From a checkpoint of a small mixture-of-experts model trained on Wikipedia: 256 experts in each of 8 layers, a variant of Adam for the experts.
Below are experts of layer 6 (counted from 0) of a mixture-of-experts language model. Rows are named router (the router's row for the expert), gate (a neuron's input weights, with its number), up (a neuron's input weights, with its number), down (a neuron's output weights, with its number) and show model dimensions 0-127. Each number is 128 + 24 x the weight over its row's rms, rounded and kept within 0 to 255. Numbers have three digits each.
After each expert's rows: "gets" lists some tokens that make up at least twice as much of what it gets as of all text; "mostly gets" lists some tokens that are sent to it at least half of the time. This comes from a sample of Wikipedia text that the model never trained on. Tokens count by the router's weight.

# expert 101
router:138124170143130141119173094142126131146127127102151097086121136088131171120109113123106149124109121126167144113140114132108125150146160108100139107123064127159085154167170133148071172125092113124132122101126109129093135142112150179115143128108144179144197141148188137124145138153139139120176089104128152108145103116158154118154093141132132132138160118135167105115124139122125115152143
gate0:163123159119121123113141142051129120101152110108104106117167141171139143124167144128110160113075117137133133157107141158114112131119154103129147114174113160128116110127146128146145122096122123149088176115135106136131132139096091103134153143126152130134129123108089109156114113090113156130125143099132152111150084141122122141078108076162126151153127114129177169169169099132099122106099
up0:116109143160136126144117098170143174153125133124141134152039132080108141138124109136166114104183120105093106125134121126159141111128104138140134148106135120103144115168121132163102128134134156094120079157123129095114121137159181158155113120150131145113130148136143138099167146139146084110135102130123106135130133124142146117160143118104130107162140133139087128122087163144161160110144
down0:139112169119131162107095125095130064127135090124135115108095150131157102113136133125106084097105116135118154146132109134179133106129161127126136094158205095121172167139103080132116144117083088167116137100146163096090139112098154137108136129105114157120073133133127103159122137151130135102129161131161156091134135088107122124157144135128171146108127124153084135120158131071141118114136
gets: "ton", "ia", " York", "land", "a", "son"
mostly gets: " York", " James", " England", " London", " Thomas", " California"

# expert 28
router:146160168142143142115087144121190107138136101113127134111141104105112124140142161107090162133090109121135164152158149106121129120101163140113091117121129094111079153161128117168088149113078124137155127094179137119119133117111151093118162135137107135157092131159109112156129121115108117123158138138141151125138114112127132148147137139115117084111098105136145131112114171156099123131132
gate0:171173146125129109130077128104139139119093102091118113111126101142150135103164142123137162113134163156152089110084109144156081145134136166122153127099121123144139098121145130161119113095148107106124157111129111158121146134163136135133116112178165117117157157169127112112131168119100122188148126138100152138141255145126086165114086149102072112142143121131123122148157133128131095119176
up0:129138142170106099107133122094118127128094093151152122099110116157141133131156158125108135136145070112114077070131112167125135165137085123093130133127125175116153143144176118145114160114164111135150151111123081164164153086114157122116137110183118062135159137116146123126142165150120112144162106156118126144139127082134150154128121131122157148097149110138133155114195156139120135127124
down0:095098093114137120123128124149109144158153132129136125087132135099129162101101148109145122121084082113108113124127147119135167138137116111148174096194096144133124111092152149158135100119106120131141111149106169136148125140149102144108151180158112139127137145147137124135086122140132154113093108097153119107119089141141120142157119107140071144164098163093128119128106145109146111146155
gets: "ed", "ing", "s", " released", "c", " out"
mostly gets: " released", " began", " announced", " became", " built", " published"

# expert 254
router:130130163125149144112116111105130145128111088135149129116096129171114104100101090133108160128115127114128157094167164144078096142134129132100117156132139088087097171142134116135089189129115122100116112125142164157104136107117165135126162112121140119177072118120107098186129106118119096121161178094119161108150117125151160142132137170115110140108119114105112137112129173154150088164141
gate0:128109103146165099126094107128138145116086113095114155143094092097105112119155107112101099095107093104087138178159128135147146143136141123131093164169110133116119121116138103128106146159112119149110143104132177150108113149151114133120109145086113091097150139128091122146118125161117111142168133087141122121129104151109134087168121133100156162156124140105114191203111098131149105148107
up0:136142130133166134158154141167134144139121135141102156151125120079094139130142074143106105114117117122079165133135118139095118074135132167124131119140095111103122153116158111152144112127121139132161121090107127184125140162123127142178097146091186102104090117167125146161138139128146134190152112110117150158140127140093155102135115137135095116138161079138091125137128091148120102153111
down0:132107124116139132126090107118133133090134126102107119130128121129139127131157105135130130107170157104122163145140112134128110132094094088161155128109129145183130091167128106126171108083118128128149154150132142104110137134111111136153156167110169150114132091170142123083115097085138121143121078133106131164111140150128168109108125082161111118165111119144154119160099143110131148144124
gets: "ed", "ated", "or", "ted", "elected", " served"
mostly gets: " served", "elected", " announced", " published", " named", " married"

# expert 183
router:167120143157086103119153139149168104148106120168111114091085132078120148132098103130139131121110129129119097081117102102117114143100168113153118108118084118185101124117102162138143133119104146137138153164126119082078115152142144138098154125111132155127132128120178157110165122131122098104091090170134130140114094111119117125121140121111156101157087135140105114125137110157111129109133
gate0:158163145132138094111095118134120132084106134159121105134110109122143125169141139126121128111134113122179130129139122124127133094113087147147127178199160138141129126102171143093143144103149113137119160100159134111128178146170137129138120109128137140141141111135117148128130159138151098109136126114085174141099134124150108131105149087138124141139154128137093134146145117083124134106142
up0:094149140147125117133140125145107120153117118105165125130128131157184119110175145134074138122159150169126114138129101091055121124123137159133134106130120134137076124115103126133117100113137144126113099133126107139144079117145160117135108143141133119124117170119113111126166167158157175130124120140110164165130143142164161084166095127105101165132112128128196118118159145121104133102143
down0:108091107119129110097110107153129165096135100080134136116129093109147141114106114134121135088134182131113184122103129119088146148158112132124114148127184059098132150135139110103152161161098118142144127105121159130142124113127148125130156094102113092114100143136126106108159195154135133120140125105131064150136132121105111152133158100106125137085128140141137091110144136105152199156096
gets: "s", "ers", "es", "os", "as", "les"
mostly gets: " Thomas", "ers", "os", "s"

# expert 80
router:130076138128117118171117126110123113097135134135101164129157127160129108113140082104110128103092144101141156092147141104177133146129093093123125136143191130194132137119130163137154085088142140121160148097103211133149161094122132118140137100154143133126160145190113158127110133096114128111097152136114086109148156142170146123121133130118115106120103129104126129114114096143142149139131
gate0:113147117086142131115146113127106118150095116164109117099158176137136150147122149145115079090155130071144136115135119142125164146145115124170156121114097118125137020125140160108131147154128148134119132160112127102141128077130084129102158084156158113179120103130123146134118137140131129129086105134156151080117139122146117131110153127098108095138113156129093133155145100199191136159085
up0:134117131152130144112130142143106162138128123136118127131156149133132104139149133182127130107100108071142098091139143142162107107132255137109110135082101131103095105131083134140125133125100098173102146155123141118178123096098110119116139133118152127122119092109141098109112142109076128135097147144131132139170138123123127130139133106131099124168131117119154126145115153134121147115128
down0:114107148116099124119117150126176153166092168116143161180139109119104169143127119148129134095153143121113130137113101154066133095123119127140129156160099124151132122070122127094114120149151129164130094162065132138058148154097117151142143155189155162147144127130150172134125159153096140139125145109111132156149150112100102099115132113110136136136123143110114150122149126123176080116132
gets: " g", " G", " bo", " 0", "G", " Bo"
mostly gets: " bo", " g", " G", " Bo", " win", " won"

# expert 38
router:120111107151104122117147161143112134127116125100144113101109150103117105126080123142124139129132125102162101108127097153151121156092147102145092142129150126159152112150127156061110131160125114158137171127134120164098131125117156125152115148090105102138139159137172135097118115113104056126093131139107132096155098100131151137106130133185102133125132119153120136151141131162133138140154
gate0:163119143123169126137126119114082145096142153105102141142123114117167135127159125154122131138148100123107108160104132134145163094099166147132176139128109131105142114084101105130131115139117141122118126111134099112112097129104127135094113109142102120153130155130140110131153140113096111171164100092133150109161122119133134135115112163174114156117092104122149163086136142138148137097105
up0:108112159095133163137118157135126138131128154098120112083126108159118162103152096183140092094086141161123120118128163093139105150130147118156173126164120100126159063169148102103120108131100145122118137130076106145115138134141116124134153152123128151119134132112120118120176162124129141126111092100121116132154124134161130156114131118140149144125086085118159123070152074145143088149133
down0:144121193150133125126160113116141170108090149125148117111131093116132092150138141103126099059100139139132149123148123115159118132121121107155107138121095113123097167168147117141139107116172098127161196115123119165154097130163104132095173117137157175167129140150099136094112133171185150127163105093136124038095133122154162149160115088142151126134099155121116104150150169104116131149156
gets: "s", " which", "ers", "men", " who", " that"
mostly gets: " who", " children", " women", " those", " services", " people"

# expert 113
router:135143132176119112109147142151126128138104123151113145119091157101112135160089105150122169088144184134117119126145100088105112165120127134142110112165090120125101104154125155153126129118091121129101128151131133101087093089111141100115128119106091152145092087135122134083149125135135090121098080136139151119122105088114126141176100134123138104160089100147144135101138109180110094145151
gate0:121174126167127111138121152111089134142160104144100135163116122120134170156149138116123150145084092130143124181131092158174085107133099121081107151171169092129106094146104132131092127108125102128109137157119080122166164166114159138116147133137086119114111171165119132168088132127147138082119109135112111142124138108103125131127097178133172187140130103123126119126159123127163103119106
up0:150131138141119129114105127130135155114132142102171115073164107151174102090154149156132121148161140146139144123142102112097171129127133173137140127098115150157133134120141134103103144123119152094101143145148121098125112130172129154089082147146132116099169133162135138095186136140154122151146140110105162110122154125114156125094120121102122144123153128065109099116151143082139142115155
down0:161111122153089121110109133140091131142104067127143125152145090158138094128106120147114087089109146126126124145120131165142136149097120154122136171120081109130130105149112148168132124047115129106135153173136115138142096141125149121144132180131096081111116139114088148097135088141129132105129105138173112112124132106140160119133139159146158107142150124194100151162155123143090152149129
gets: "s", "es", "ers", "os", "ies", "as"
mostly gets: "ers", "s", "os", "es", "ies"

# expert 173
router:113151149115133057099139121112156101174130107187130083133130120070126119134089147091151105108151116124117153094094092137120124171123131160108149087058085096169126109143164128115130127150104132107140174196085114125123121126145150173142163162124122130162170128128149161107141155152131080170120113095132166134115115085112141118137140142129166085134117125146092061118151129161118121132123
gate0:135132111132162119132130161074103137088111084087139127140138099099150130131144134116092143141155150121134109164114102182134153151145148146124177129111144132124137119153150142130140130107107131110120151137110176122140149162126102075162135136145067120100087113119093144153132163136129121126087139107140124148086088109106094136139102143128132131169164149136148128100162138126147140126115
up0:115134079103115063125111137135157118127129112145128133152148126146057120121130134159135150152120138079100107118118146113138125169135110134125112141106126161122085103144158131155116105153137134124153145145158102155108117092128091134147121149087153115151153124143099120090124123136151111148133175144114169091135139147128127168105106123124133127092119110108128145092094077119113075151147
down0:163123134171141104139106141109155122136120111140140120077110135146127130157095083118159082073082130125132106107124158143131129115154136131138127111118113139143152110148143156151103153140096147120127072120160153148106142114120086150111125096125192120120154136143121140138132146113106100163193162158127159152126128123158076121111111132122177147117088110094145097121148133117123152126146
gets: "um", "s", "y", "l", "an", "ly"
mostly gets: " County", " Town", " District", "^{2}"

# expert 85
router:132109137116140114137086182145122139132150137155101123186106108137133147115139169154134140146115110109090097117138112140118097107158119124116121134138165165110126165110135134121122132109139129156110116130114139121092103144092134159118144123100112139099091127096103160132088145193114127147112123150148149168121103166114123123144185129131090080105171132128159103111089091109133123088071
gate0:176134083127133148151111115152112101111132124088175113119103135109145126114148127117130128192156106144118151115127113130165127122117133124118089113110118133132123141133105161113151119198140116116148193085127127146122171152139142154123109126119122137124149154154161108117116145113092133110150113160092127169150124142095155142098111103094128133131107136103109142094150119109117102128093
up0:120152083149172119180114120109140093142120148141125118157101173086109132093128134138113108154174133109109118129111108136120118107136084150088108138150119176119125128088129102113170124131138157118141177111129108130084171170109091142157129113145087110120128130121103169114145153148146097149137113160092129159146115133099183122107154139160100131102138117155149136084158094141113094129145
down0:126096117103096086186088119138120126129150169116129126089131129132142103154133169112126108122139106118121158170127099150152140157131120120105148135150082114160132104138088154096114128113121109105118150100165129151111164073096154106121085092087124125132124119158131187108122147141187123111125075103133108119130089140131085098124124063136091171140149106156121109119136132150092115168125
gets: " C", " (", " c", " S", " −", " T"
mostly gets: " −", " C", " c", "±", "_{", "−"

# expert 79
router:160125109093123126157081180148133105105128181137124174118152137146126141153106153121142100124133087146134162131100097141128157101111102066121134109132099115144155115084097138082137109115143127109118094134101166127109138146145156160092156128119088142139110089148074157125125132134104145110172131139147123126101138104074084137122118114124107143155148153117124114093087104164149143116113
gate0:161135140103128110105159115085069127125143076108126076117147125141133135166114125142136143156099114122145114129155133096136110156105148128119125092105148130104097148134117129123091163116153165153127120133122168132102109110074129138137139158092138110069119107142190129132085116105110170137129095113060126130113139178142100126113122129134122165110140104099123139150093106127118124092113
up0:130117129115088123146142112153155087116148113130155144163124167123133141148124148099106113104110134154124097126133140143129119124142133130153135146149142132149130134135106169122150112129105103173188140124115110111114128125132136114103143117168079103154122091128119089177156115124122112101088119139188141148098081162121162154108107136138124075141149157131112125056132155088171099140147
down0:127038140107142096115113087133154128116131120152150132190121148132139121098108131114120134143147140144148089142151191152128130160129122140129132145111153147137102111136169096159120089131123106130159149058105113148134137134121154116113146122128107105134149095145110145130144138154104134082195107150118143082124134171150152129095114102117167184131126118103147153120106131097132143138116
gets: " S", " H", " T", " J", " G", " K"
mostly gets: " H", " J", " S", " T", " Sh", " Y"

# expert 237
router:126113124119124149117088105101160099148122117150138108100097113118130132118076103112103111152113136089125195135177136130117092121110174150154082127125124104136095121147121111164119166127087096109105103095141167183080126145118131155128141161094164104172097150141102130169147117105097105105110110121142151152130087128149091124122117135122127120127095083112160146163091168166126134171126
gate0:175097136144152163144119093066171152175119168120178073114122154126109131146129108142143139154153084137103136116114112098087106138131110124130118148162154148124130149117112167178162124197134124072148152125104164127112130120123111130130131121125141125112100122150130160140148139146140166132110116104116160094126170078153099118149140144140138148134152101140124116123094145080144104142149
up0:155139096138133114105099095105150125137114113074153146075149152157127101145126120123121111138105112144132148068134119108184077151134145120155078129149163115146084150125106135139127083158150140142089140085162159130156166105174150143124106104126113113157077140173118131148160153090092149130069114083169125114106140105209092119121097134131107101125087138158111111130095155108109114130138
down0:108097140139157118150177106096128149132124122117148132112127134148156158102128115104140123108127151148173144150135128106168151168122142111142139154145109142144141165123170125118136158138181148139096138149094118104166129106128105115106097211145149167119135123135122118091075118103167151127155162111122168162072180108144139132102092094169140114119121132122169134158136143102155141144114
gets: "ed", "ated", "d", "ted", "red", "led"
mostly gets: "ized", "ated", " built", " published", " established", "ed"